Experts of a small language model.
Size: 8 layers, vocabulary 8192, 60.1M parameters.
Experts: 64 GeGLU neurons an expert, a softmax router.
Training: a variant of Adam for the experts, 671M tokens.
Below are experts of layer 4 (counted from 0) of a mixture-of-experts language model. Rows are named router (the router's row for the expert), gate (a neuron's input weights, with its number), up (a neuron's input weights, with its number), down (a neuron's output weights, with its number) and show model dimensions 0-255. Each number is 500 + 50 x the weight over its row's rms, rounded and kept within 0 to 999. Numbers have three digits each.
After each expert's rows: "raises" lists some tokens whose logits its average output raises strongly, later layers aside. This comes from a sample of Wikipedia text that the model never trained on.

# expert 80
router:525493469551521485526495424494440538549576458432561489485412521540493482529489509552567520488555497548513527483509503477549521429498587622441478387526558495491406492551521445545510501542545593489448603590448567449487511376452583423485518530471508600518540454386404510515476602582415530578546475598481545499529468482453439518480468508458484533475527481530500528369395456565557502448485556516510553492469474491492534560476558525509452544522499553483492506516432409532478549556488441568534516442578401545449462381503511585473536436466513478453485538468537458406558509510455460464591462515506553456379525467467441417610475534551477557606493443480510379511462473500470462497513419527500425547459509528511498506500452505458614525513467501515545542492405539522516585535486506
gate0:585471540508418581449429508395491520478462483495572470464461421427413568484453518488451535519550510455471516472432472564474512487530541493430452470523581467477478471515405495439448541592389549567506621630541455494581469489546578476415489468482465531543471466514489462487555461455470501534440638515484493467456500390481479487430541488583467496442531493497549505519428506525567565524457493514472517441525498512495432572553479515514550506551434485494551481536512442458483549512530511554429491547580366558464516477610479507391531466483531433478468480402515432519518474450484535640514476500503486509478514438481528499540540478455561598489481393467539523478544471509361515463599476504475508465414586559433555501514588565464551392451558523535521565493380462477480500527467487
up0:547503521433470581407439500443541501538400520457478479482570413406474551474491491458450504556536524535512511520458523518529499498493529499490506465501574440518521432452464447431461504527441503576515485580519514485569503486545536449459597510490472472563494530478544477518583414412462540538464616494431536519489537396476435507413543535597462472414533502488542628539420548506534631478502534593548512459587513463483463539511472485535621522556454487506500461512513502521544517419526487510370508571482383491457540448646473494446537465482532455485460469463442486502503402510472522542462497474518430574520513516572610468565533495410531576509498386460510578516562505583420502447602517608476507432461574528374521493440570529475540451477560508514501510496465489441479536512466571
down0:611491442495559441429435525570564511493454567529560444583563467570472508477544498488486479517497383481517507509405469562456511530517500501513441470645498452483541534497554458564490622521513602577585471416527503437474514523509538541568541487580421607525533419525542440509524484540522490582476476501492513524473504529496516473521543577497460639453451400482420523505553474502559439508462501519454607539487478483531551490441411503557494574536520411490492564558492501496458589515480544446494590434428524528469603485523533457554546483513484464584456565458518499552518587579545448610488581372586462552490509537477512493558519608546497456458433583520465484544537581433512487527482518461541497524499429483539456474467519507404487534505550390529480500438513496569597542520502524
gate1:512533451543510451550516512496513593484512563481513472528490533492487451565510513598493486558437501507503516402448586459507489445505487465515506485543512468469474638445539588569572552484458559474498452602515428537524466500458601513583515536540465448440449499522405537532491533480542452536535497469475458494514508463499462561473415500502380470520474535391460481392480559452508514539491431484497391498481528485575524490494454530507427455504454492473428453539332539508526510564456477542580511498468457463415494493485457541327530535485497419419586421478404495454491537479486491570539453482504548460466483500526473491491469404588490375520534550512528556488506452590459610496524462470415481468467422385487499464451470648451472483596515450487487573438425580509461510546492552
up1:513531505464416537467455503494536442568544471549482526476497468455471556433481530414452519494552438452483439485472345566459475553521470514419458582413548475512525405511402494514479543521555494565535510407543533510550503542548405511443433438512491600604475531525561439430511490501530535490413498498507507470480432576545564450485563477476580521503470462624578535564543419522481436522496550501529575540502511479385429541566514484478603513481527540554564484530628427479554477402577537464451484535525568544494440514444500522651445550492505553501442532477550528565530472538514572476466524502501493550512505508458526560482482477465491612464492474454452473480489526427488449560460538531596476498556528595474490563488571364573552481384514549539557460535517453425530463465565484
down1:435562478541550459408518534488416513469490511454489503483637493445508461491539438561488482516473526447544511445493415554557559485496488461509452484428462507452430469516402458491500409548511553526472562419512537506553493442438625470449513500496411521496426431481505552490515500547491534424463502467425535533495526530505536530502455525548550456497556494587507531481541516542613548461523577514508452455534439367505489540471436488521423500484545564525542481381473482588454486569557508536551474489513499492530461453487556461469537455460603433496540412535476474507517615506501532417522450484431518534658479448439472424530538454499529474458565541535643473448435444557464562581421515494448446571423452563502506543419489539511520462535495448529422600528589440542483613591433470
raises: ",", "”", " and"

# expert 98
router:407489457502556503504465488521467591419479518502485380481543467510536461448489555443398565513428496508543503491488448585510465563509475482537542508538577427491587422514511363476446504514548440428496595495445498494505470541518519592551468497580436540540474517470459576433587534489565492467574524549491489527432557479581513444475462498559487560493540518465463529492510612510422543554472562572509445485602428558509380470510468514576536458541530521500563372530502601479500458448491577516591489578570564495577487534500500564580446449430560405458435502498534485392505486492488455449478530452439511545524542479531528539540380475454541432412547491560544497509450467501556408444495466545378473573457525528480452505571568526467460497508509598525477556525479447487424502414490500
gate0:553493530595538490501522495467495437540494529503503522523438523435445535495462453529511453568615514491527410487448503514496620442426493547473448506556494557531590441502428486523558610621561513540439520538506431544532540491440414351496487436463445489442497513447573549505374562422554487461524516545414611502561456578542550586527529555481512460488402394508454456468518556539486512535460535443604549539516481434497387615495482465476469486527463521543414515518537502539454528519512471561471526546568473460529496464458577536543469468618478509451497470526371533491462486457466504585510561504504489554495565527559572519564521559511444506467417442502475444484556451479487441496389572479467481492486571503422517511549548446500554550492440487628519550486419465464502452546500519
up0:526450481460537541423575471514509497458518439433447548597435479532504502577520586491492541466439461404457491508511437501483457452397475443503415564453495499511495498557427507499478476469468518450491573492516667506490504501597465522467503541528504519477455524643514552490509488607463551561498441451562432408508437500583495513571508483515515461519553541515524570477481454473508475536551503488593468467567498501505460491442580466447510474565510454398545432524533519452464576529565462484548492516497504404483514395472600549534455412485466554509443497415506549433551501462512437445546546436647564424554567494481543502523389517438468443471468451552452524463450419457539500540576394532504487449426457469533437609424548431473436557504510460467530437552551451453513488431471593
down0:560517549453435397455468481486605464445505450472473493486460657491534544538448511504494469512539557558515531555533561489465535470415446506572477580496503488511596471471539529435482474526435508483533453566493476457596438542533534352515531423454461480544468504553548417487500515466524529477516578522503572462546486497566590511473568520513536502624503447503518510503402490511454438514453473504579570564565379517562547460437499430532542482472518460457500479492494438567471407477488479526430450481443538606507498422547523491549566538564494448549460523541542440553560477510442560493578599516496419566421450506412503393538477477517491478599484481477451498413577573479425527454528575456508528524535446617451425503490478608437474475521550428534490480515435453459435430578523476
gate1:511557519460463483524495509559483486522423496476444511521477474524588504565441623514468444500524461475568472539489609482506416531422499498642391549518495483518568449449526473439523546499561574545467472513395426532423569498389531512488520543453501608517456463554536532514436454569467476448484487513560445523481569393382448485477478521473380532472514437583462569618497459468351527494523528625384493523481495484562525497477488553475536461511473541446481486474541503635567475446484450476498517489543492546500609458458473552461434572453512374456471508460605412544436492489452482466508444503539592449474500483509539433526529598519433437454488492500588497536461488495449406500539463433544535467500460484520529497500414519474480519538543535472540517441478491441539432509493485
up1:437413490475619530540535533505510476462525497536542463497510524403472472465525414452536560410473510532499483513526434488475550436635463474443599477509447535423469537500506485559488509533482425499505525466621539500525468469482477505462565484542487529528502548470460511509498530418563502549490538574490578504499456601594533523529522512530609392496502549357493442454513492666592461459521460469515484550500458577486515514644486454441449482462489493552521541448515511483485462504470537485518447539472512405593472547536467436623526406472505538489452466480428481497566515528430523494570488457475349482449460465469446513484479326473473524498572540574346605553524447497522494524488496570512505472463585566485517475570490510537466483471459520504490434545549440525480519464464548
down1:503579477416482487572425486530441504579509441467553584511521472435606431448486393407497556462424537421516450432499497464471477448381536472408553556504571468505523383502502522422528541520482449462518369460459492454419539499552523457550473584544493458432423538433530500507523434492567458489418478450486506449423547479473519464394499458521402512457585499557587502504580495520585550491532550582375536448545463479568560457501455514492467462526503535540475522426453455497593479506492430495552553505450504556581524502495588459461480539436511565489532523510541489426582581555533500523453446534579538504524477416521502546472452433512475497568545429566501474534435523523509500509460473444509504464530508561509370480452529457419466575511445482503488470446402434499512529552621478
raises: "ta", "s", "z", "sum"

# expert 70
router:516480477448472537433474543468586497389487468548486529567472549556534541500403440462506484461490562487522536596594565487546479491525544494507443478510691427588578560516510453454480461405529426507494501522508522563486499482386492442433549433547532495537542470523441473585450505542473503530596560577499478519532513540516530568471538608359524509463507539498407456483456511494521447484471485552543431538540567489500406581577580485546560505516550527425553548507446570430552439553581409451474490464532586465434446450531391525484459470481519527472498526431492563467576544455480508587538508553439545542536442412550440515461473594489542526526466554481393458470503522506495548565578524421459618563434494511480521528463446472533477471496514484500431492531558524549460527486455570
gate0:501497399500380445567483527472451532544518534513457521431504591592446503570512502604528485591531479525479366491532487564475535454461492590468510466482461608470531433520589452534461538451499497569596568494510549547424495431504503472495379511546500615509538518556510468562589458445462495451528522492507557515573493528557535505461419540475550485566500415404550561505549494469452532555524466457592555452509509525542623510546484479540455571481487441524485505614558466556456427509486507440566561492415534465513500428489579525578476557491411449593537613596343506551506514532491481548558476495510556523510544526511540534478469527554525545514580561528475487518447476513511442527485598465474575503471469426486474499432563524475531596523531515467487486510510532423514442534439402
up0:449587473491544470499516465517437522491456432524505577456534483551523494530532520576543470515508469493498324453602502442532456366412450436517445532551477552517444542555525501516416488466464475503517518561563485495414455444499440461413434523434532494547567530497569518591394387552480521427465518485517552514530558536524528580418535566437490543485427483514644484586530533548443499431526521468526459423471550498441547504415561531512475465465439495540497507446480500514512461491465447431439500474398519534456548515501474532528491406517451430537427522531557510439509521449491587504469510512530479423535670540539442568497478570582466516462478482552469554511444512432572593516495540440531550477467407463533390495565505591472532560535543587495577533541526526563486485518499431
down0:460526554505542449540450518498505527489499623449488485478447535404500554482538493456399429484560427424449532499477488561476548405448470464540545461541443558557531523506491506501406607494528522454543468467475509595407524481497498546536487471548473507558556474527480443585556427494395529481608527470536572445405585485541441487451519472515402472467536505400482538461408440501497525449482497401377518513458569530541431489451530595461479540462429483580418445506646558483524443464432500492507512450555472573537542464494507438465445554524494525504473582552556445515487515527524563607481500521530510535523578570395589518474597501453463515630577507509539511482495524414469537465444534507556420509459444450474449491437551501454617510425494436499461455472491511520559468509455461
gate1:545473466569522512504589468585521530543507484502418471493561514512343466596514497529494513495555510523417476508388427437480596473504520361491550485517481550475461496492444436502516431450528514552524518568501490433417581482473474587469442461471493480524486466551571504337506531487465500470568459489445556518506519477532435460591508427518474545584478521461536452450433466505530567446458445545504601498452492531519635415554506440469466619438487573519543426382457499545477512545548515463517618473496563500526484543455479556533492502414499528501569513449388526501503491492395547476406485459518537536479485530502557538467453450502423457556516515503473492536476459441517450476499581448480475532469513451448446516445548629515512495449535489398568494553498447415481487589497615
up1:440573576439510506516326562496515524495557564462562495498470509413618521449499507468551410568432467432561542455597608526469500486506538579511471534436489501499557498533572461521457567570473493529624525364525492615539534469519559503513607571463528534463530575494494502625541457506551509561418479508553459541485475556435563513478553541513493409475508495448506603495523478494464447605554463456540409521464512427449459605479518543520476412529440453497448599622551464493549496501493530514463488536481439465402520433533573477468531522541461526534460493485522489489508499552544420465579515511501502440454507495529459422563497592486549507526540455436489508493487549572482454530480480466566528450496496566502502517546506403550515554589491475557492497480469542568607480486534400
down1:516496487532421502454456502573426503487503480531508507632481503528365447436470551496578555526476572469506496487495485476520498528480508484449530448478556403569591553487536422511487455497498586521435476546572526521453530526437466479451542448524543608519501554543470500473503538534551528533522497597455500516529604532555459551496508538447518572478538410577442513539496581549534505542473583581568527515531483477445516510492469485527419526526472467638457436496405474582612508456486392528527570529489490557482541507506384568539503505503506527460465488503496511523471625518501382560613482514519518436435508490596558602532458441395433482520314533556534434470526493499449452579430497527498528480480590494531522529490455515547487509471484488562560576485414551495437463574536568
raises: " ", "id", ",", "cr", " a", "ment"

# expert 51
router:532520470517442504433493568557537392344595525547493487461471548469430597549561522499527552500542545434518487485482514512535516401508486475465503572581611550415507566474600562516528480408549400585576583544386505494532543436514533514541453466533491451516515551545516522494552524522537594483496477485520477489508460540554404553448510522553510599542649443464464520607475544525540495485456556479421467482561520445529499520563467510475465456540478416487540455483491508468526576511562535581464540551526540474545485469483485425489366529493461590497563496518532583471470550523505485447477538556467460530494529495528498562464569546473395606423492490541411445508469487490580491500492422496498572475412479510486524536520579472502454500431470504445535522385540496461507345518509432
gate0:460523557484454526427485548490496419414422572541471416434475469475410497549541481485484637621518538422493428484478448533593503460506618554542539516462481559452492567507567537483453431472513463527535625547407470451570536545544433482507436532513457456477564530601541439588534554502546493505532459536496500422534545474542490498430464524549522516547567546431464489594525452479480497523491435521403438449552447500502528461518468566506557455512517507543534443485494395425537506607479542483479549620553439481596437496448528466503443532548462602417582561448476565547493573496503442508398532520487435493506553450560531521512523571532411556437509571581459552549442495551535461407537447504507469472480579559454517449534559547471487503475444511480514543479524486490542544484583407
up0:540483480501486495505475476519375492504632452380461551551565471567559511541509507521499469418519539567550604530510478480417468535483393449488432513460502352562550511504533476508480507399520535468501340494553544480458473494536507517598541553530471528513485504399537527512548537493463511421524473432482479585434477507489420414510478544598499566423487463516509436486410664602608456492477561581523531536470528484602476551495494400524486545532526483467497529492509585507481551487540433581457435473482503519477506510497458539544526479469460388564464518514475487436451473484573503505575501510506491473446485540534463599456445425435496556451387510441462431518484542387550475550452535557500468446544440477454484568522416469549483449555477501514519489488438502533438413515470501
down0:515489429508481462524407482435495504489620401450555464524555511542522449540525543536449556464515482510525490465432525486484501474497383524479501495503504491536500443488509533477477624543549494466561520473452625525537491542498503546624552608470508457461465446489566449551448556519544484455425494549508550534511533511483365479511514443535580551475487578466540491474547542543521439539477545529622442490456530466456484504510491496579423519482598474424518535524526537555408544441530442572533467538409446606531552534551506470586499510468493481422441587547506458503471483451458490483583508540548498475424449462464446538479487520457565456455545387399442461435516474477493399543470479488417483491578531493520391439462427510520484461574514505577579368539589486546465401617465438
gate1:549496482517520529598531518610442439364469528539521385393389502402480509545468477502593561548523505449477507517493438563522513458511506557537480476538480559481592451441550568545569493479497482429524547477454499467454539517546462501519402527630464427509522548534500535513521556457526542419546515522513512425511548492612453524467519512562541534569636445449426448582461534583551562476447518466439436456501498465595517477455536607552519442511518534470545454460509514532447527503476481536553472570520493538541444504431495485499389456428473535442572538526556518529426571435562513534502507587414504515517517416505515542505482456480427574373422504510431479508520525445513445445438439424450459490476472578491542517453560572518492527424487494459506541491560519442467392525565420
up1:504603567417447447508472532494450463494595492444460427499496531536465489530529563542522402530521411460612450486518540585486467536559476504490529551490529475499534562460421494406501502524438500563448475559534544511432586460567447536574454540474521521545502578451513510532527472502394558504607442401526476403512524510525609543515509544415490492394440479497563508518527484411582491524493459506509477568497569466470504465548467557552495500536500535473498575452515474404488453447563481431472522486523394499512507542610410412526540507630462527523453493431496512479556511511515438541461456467496638529513504465510548524506488485500445429457541555444481562565489436511436465482425476498501537426463493427384526478566513479489488591489402584605532571579517505462565574547559600
down1:474426385498505482517420527464525600486504508503476440444492481472528492442514478543600529485451472519516518445595493571454545500551485532508452559525461479492521569513490556586476583496388523383410517576571533510461537581463427370616481535505531490548455564617467528592501442509517434486425480343501438505461584546478550472560480456475467528500471471507455497567513489524480570535465437468564394522465511573452513433510512580465487494580532510465480421491473448538492498539456534413506474506499529484499553427491466556618576526553564548476563599448509508510477598505526519445522430494449615487478572409397541542539531464494484518490491529508455520523568428505528544470463427552470497429404523564468506402489491499446494463535458434531551619529490496450435509452534498
raises: "y", "ci", "ce", "c", "z"

# expert 0
router:436429510529449450621543548493478540556522571574500464496429534452489377452419441484539514434481589528418492588398473500525454538381489507447532523492488479423403469464587507524452556459522569458477452497465569616496437492529510513509492479529598509469557450531455587496497502568555555572534461514518530468458568489473541450549500518529487538429602493447425541573517460466434444493472553516474564486531441453596523482502446490482564558519462506527487495540537573482578452501478601522486459468467543569496529505461524427613538562508480566593459483532471564469477520542577468577528494506532458518372605462550477428643486538530437512568512559584468546539564486519579534505456514489444420538557501537576572518429564486536496541448420455462526458481487544552535491566445480
gate0:445510612432537467502476520391549557463508496576446521517537456399497459444440535426495532469477355491514569511498561428492440516546449482423457594525578522562475521519505549570505470482547470499473524477475506431468547484461489407465446554435425458460449494455538468502384576482430468556613531476528457493442510470549433548483462542376552491481459528510485507519469470549476494521609523520505382527515533521462385426425564502432364426525507492607478527375478477504540500433475462598571473510518464524479486513522536546457562434555531470462497498436585480448490480594517535446524503464546499536547480555435497538446625516415543499422540486506513509515415513420578547556479411468580492499513498621539445610559493512517521468498531546493493492520480479510511544484559507
up0:551555392536513507492440403567514530547544468422546480503446476568520566481582553526507496539544600563515403456511528544403521478512516473533507412527519479441546531536503425410501509546440518535533534529523451568500557401459488620482583486602576589502523496497508440565591455449537489490439460461392557592537464553479493442490552449649460537562478455520553474509529537486513536457460490443570588477481515482540569570577415505553566540505530511402459424615452461520469499521593497416472560507474495419508491460513486491460401516421513514476569552483479515563565478455492497499479473574440589473462466514579514522496415518556482475486558473465532449451604432595462461519543550543526562452495480430448548426479501536514500488567542402500516530491461499423487576441527513
down0:509559536480568591467491557463504519544502534615482609420474500538542498541545462430515529408494441566488511456551553471597549579552497436511476579515399468450495477385435535454565381500617414494477497553481568446493520534470519472521487451476498548482460562482541515474565490520517483488555594513499473438447408493441579451431530495500490544479480496555443574460494466447509636479548477535569451479549435511451461507493520457500598451484419544497443502474490393506492464547485493502479483495476535494514502488515536524622493482409581480520573493509511483562511450436471531529432639473475477498448495497498480417463443495488550558534526448486487550495570488404493529508535475535453444538491569450472560467488428608553571453486500676362435504399525473570509435505515488
gate1:505524429520544476545435450452404574497476532538402495467476443467451457473448555535444486486569564503458529523494503460547462521509486395557453442514415434510449525487483549585484502566493496588481445500462460430552517557504444502413557549445517492437507498613472494481511357497474431492555526467463504495487501521589399454543494524537572576471528546496436549508569506528514487574540419429541446476531513565455552461507475512528425401534532560427555463492493571571465468585379577509422527526555389455397536528485539508470490521520451439487549603429514468478551473456583409438545470548512557594536454556465407520452590490502434531400494535448538634494523461583378497496549488456541486491499537542503470568548449545527519490567438579474552478514474568493496510492456502
up1:468463408509453524557460480490400586614546543502442480514429354429412485546476468437497468545510542512418521517459472400544400438455541416526451500520439444451412547522583591547452534453546496499490486576457461547585472502478507455432566581507554460459501490594451476495590379490533437488516522457451539512477513470463499399500464515588532590497550497509423512467585457422621493555530425496517450493507450471522528458493446545556484406595526588431491424538489595484525494527428527487469463532442425477425470566513498517557493532509419497481538576512495531472550490485568411451524487499423564599454474525407449490573563490517416550499450567490492559471516518541451506488513523474487461530543603487465518584570488501573505466518480544456510447423475518536500481531434501
down1:484644435531443499514591529542542576652547609525519527459432494565479519560490530523554510520536470522493418463551499529597463483491438507457519487543615467514454400482538422572449549458472481513497503580444480572465558410450496478597503489583519453546522538557547528379472496526501511576525430496525495506553525389465587479559481462507442423585513410537551388534485500494531461566451527639501570543509439398606480527478511493529512492447449426498510551476513548493497489463452554512498426553479527489487600501423463560477513480497442516536533541546535487583566579455568513521479449509504453518415569567488503487558439521486515520438468586521584453468443491538510518502426484499474440481435520453481530471528413549604526456442491552562535460515536500443415481461496421
raises: "Mo", "PG", "DS", "En", "NH"

# expert 63
router:449598509447468424535539504480471410493491500562539555525440499493562484597530518581510511519490557415522473475443535458405542543564438518547490559533504576515503519439581489541563498546500465523427482427513377448443503527519489453412496551520527506592578451387454511560360457562492449516553496628491482579566496536503433529435552474530550484523471492482404466470510536628432464493519588483474461442442402519547547473420562501519538510526476500557499506438465511547499487468503491514519453589557564462574497515510456536502550444560506393476470490518648515476520426523483489530503557526468497457545470478482523474497562417500445488542556575501440559551550487456493538469506487521533497624397464583444595516539502555550489443527404580545457489492493440575524394548419530
gate1:422521532505370464465476516530489520516486487490482574502549540594502527540577450475418507509583506434600456462383513500473517543521536557577491496480443491433510442470475481434502529515479479533513465527498433439474478484481528462537550515592554514611425495489471417495517466491495537495545550427509566561524480483544485520476536482480500506636462506508494471500460424471478527610474552425481581452575449472474512374471513522438490463507465533499539567578465419586446478490485470527485585533529451508524476462434598410516600512532463547569469523531383512527436447600456494458539540448442510510544547474556540505531558542519520448583497607497515564564574541467522501462542605560590524462572495381471421446441418416541549462556519471470425376445526445519616530498454473
up1:490520497560512534535467600527496483563480591399431501526602502521429554469451480474480430492457488477460527585527528474517452448532475465475468557509609530631416451473442526469528454542525560482480531517514523513469492498578468442516425432428409370478595471489491573525501524535488467501521419572544452486480511451443502540507452483586503562413464522519479551509581577594475530404452476603398483507516495526443492559480536499489515482489457478496537434422470505458574520524509534429519462469549379507535515603518458527511506468464503449447497422492544525418581537410539523529502552586524478569511471392441506489515499482427442580462549453442437472530489515543585440580499547397432514522436438574507585545520557519553488537393382566469518587525453533450471457532531549
down1:527465542551538412514426507461513447444464344579468542550523568443575563549468556467474468564492499479665519541445478477462501477540485479568448527418508464524543482501562487491523496594543487560563442524503481514416530517434537544518549506532492508556387488500551469445352485428530550505374469588502532595442494482546533439569540476475568534528543548516522450516498565527539456445488550443566492536509437536556416520515509492486500532490486581458429451457489500572558444511547558573501532565500578513519445455468477564494600452508462463546488600476446474484487433635516430417468474522470569445446552507502411432520528527455487457548496432440575493590514547536549576563421440500386547534412491504489514572487394561490518470488514488576504449460519514528547483475503508
gate2:513534463467480465499519475514443477460490466546583453381432468452461461540465518534505492525518524499488472594480531510562555427460488458589512487561497542515442624500405490493541462458429518547494485453506419529468429481526471549458492442433486510461573608581533537375486522464542524483507554465538431502600525435524487434515443475543477593523590460538444479529564531480532459417563512538528428453496478486534492488387536467530505448519466526397535428389424563562469570534451419466479554478479530494538549540507441520445534554437483479433597475506526364506551542369517471462498540460481514632618469470455496537484499494503431483380491527533514523431451556460444579532549475509475569514467554520518511583541519591523575597605518531475468528573562503492501457463458422
up2:483441585462548571461522412556508503552456529534491607517505514353539579467532580501483512494484494445454525498456439494519458529431560520530461545489486468512499394531493436516530574532515472382483490434473569559486603552439525464560451515456418504592477453526435469509477569475475395470500545512493591513599518537529465445511513461467525478529524480518476603504412486479473576531451523422483523557448424535568480512492569528498536484573513518545432515501549552490467464512521532623584463521481395519485525561472578427442502569495510553544534500452507458606538437534567540432538527507491512488494516477422510434488585536453610606402425463509546525498557476474490495540391604501528504556522491620531559453475491494535494432417485507481545527430499526419544584570487629
down2:428454582489556559560580539484372409556561481500594562552549528518518506502541465503534515504451451422531530502520443467542499545544438567518545527478477532507526467539488479527499407473445516438472475547578515504498541517489491493498532525535476463534501550588560343573480545606457577529426525509559496516460528663489496516492445574380435439532377426458488477536474487555499437572431493511512540518462547487480539559571611527534482513437498563517466472493429572504587528438542584467506436567556538482481565493492468458495546575446466494503535597449530455413579484471483472444589425501489463413453501438486479446488414451501554459495474463427463462583488419438468446485527470543503507454501416541570477428531635561456498500459528429510437521482462581505468486464533546
raises: " bond", "hold", "zo", "bou"

# expert 94
router:506540438552475445440536563573548418380539486535526492468461529528435569563547542536487530475515585409537535510427457519508509410427485439479465527544500544397583554430600546527505515432554429550566467507460482509507556507504561510551513489524473412518508558511557433453514472544539532453532473434508489543474456586583413490499494506561550583552674524502499520612495590563555440496520474480441503526525517467557492544499451472436513487513514423464496453518561500454558599461521531598467497515496540530476536575479465545534379501466504605586547462467548583485420602522542493425453544576469443430465494497544543558461541510508454619470481494522455462541466476490549480469502361429517590444469475531592496528492523508523460472436435454459546499402509498468492445476540410
gate0:563470510574512482474516461458496471493480552590634438515433568450625488521550426600542508440544512526542511472435595472421581464578486478547485526513466485483435508527546544475495569556456523507458440505467451558491449505371436497514558544540537458445489487558517532460508571457549374421522558474466520509515569498480432508563441437525485470562515578517544504494467516587517524389424438417527511478459531510417549357544567467502410490523503582425574542451537472473436551534489533464503455500486487543443416546426513459505543582446443493527533435517508497418554528493489466489522480521489512474424443479373528484453505436566542446522494542449530530545532530654526442475541423506463468521422467500495533426460499497555432370521465401531495520449489455492593480534529452
up0:457476471449532555523458564548508539485570551392363536482564441564415529492512544413461463555451517512409492599569424472527435496453518489473556505443546498516476468489555492523490430409475486499520572466459542486485558498607597499533389544427489519534509482444489428589509479532448609584462396487448435479495444513505582503515530543535512540396491446429498469497524530414549506553601460584511490508589548544514454608455424523542541515461524420586463523606504538509557484419495454497453565419537532494531502436533461483577456450512575521512394619509495505560440447543463526465473502479519446508598540536573445517486454537440416535537512442520479493482540510413535575481550548477478528457575504528519454561567476493425558555457492573468480501518549505475415518445495561
down0:493430438427617498440519455450435560568532498532466465509464489476597470488470460575480500529500478515462504511462617454451531584514479570589519415490537502464473508486510609507594528545472467434477463416535520522541469524402472432464532458477440515424484413620420505442566560503480459555519597491458471523518589483422573449515585492471465432551495518539469499440438406553379565539485548471522474526555504570495462514478496567515525395496493429505483503468506451575458486583465536469545494517496523467542511511479540528428580492411486472468387483438467565420536470534437478518495502470497576511483579487439531479520527512570647458533569483524525436525575532597459449538500566426478505518589553461403474544479460557497496521608565433552430464418501500478531546582519537
gate1:488461507529504476567489481444585399509444452494432495477503561437491492533482523451435547394563473528431502471515515444509537462468443545514430514380526487511503521466497517492559476426554506538570500511474516507577471443532481509466510425545425488509500547469445450505613526559510411507515634526435505561504505480521477410518519585444603475471579487438483456527466529546365457576570426523604416452496449540502424535485530544430503455514514514594479524499519454538601570481459533529368429558582490536455506519429495526456453430487646542570547464530533534512486410512536518488477482564422523516566469478524496434467419513509486559497506483569484488564476531468522451392580435467437546480510504556531486543415555509469488533533431637446396472465477466580573522461428505
up1:494476449546483486538477515452572347437452419511474461451453581495512512518501534470456554383553532462451524503474463509542553470467480561544468531364505586520514480440485548500547496395567458507571515521461504458595432522490494451552475405570400482515518535469481516507543557541528460451520577498507497509470489472602529470541493582515588464543610486456466455531447559494443450526569460522523443460519471520567428488449470539442507423564475509555518532494538469497589590482454533586374376523592509534483429525485490495421448445467544584546555452547608541521476470469523544509498479556421494510543449529523492437481485475513476529428451542552499460566473601463524486411541444467409483515469502571556504549418617485510453579480397627418459451486493495552515501512476454
down1:484480491553567530510535504498449499501526458577483416522478477511482414407462569536467474483534503473488509458438496473483501487515426485535424492369499538370504571503469510481585460441549537494548419441485521515442514523404572521461572461623423467520498537571616334528469528490580541424462513473449464456492562452524552488577562529508451464485502429489482504488460548526374520484514479470414416402473548506491460507476450550513487502484532511457493486530539546476508521575463493477535604405470481504470495554430475449472521497472553510457482567532407476495524483497479480556467478552539526524554450431512498378601413543570553502466528606486467494538516536464408376482620565478445570499494403512485460428446451527552523557543426593470493427492607564501516463536465443
raises: ",", ";", "-", " and", "),", " |"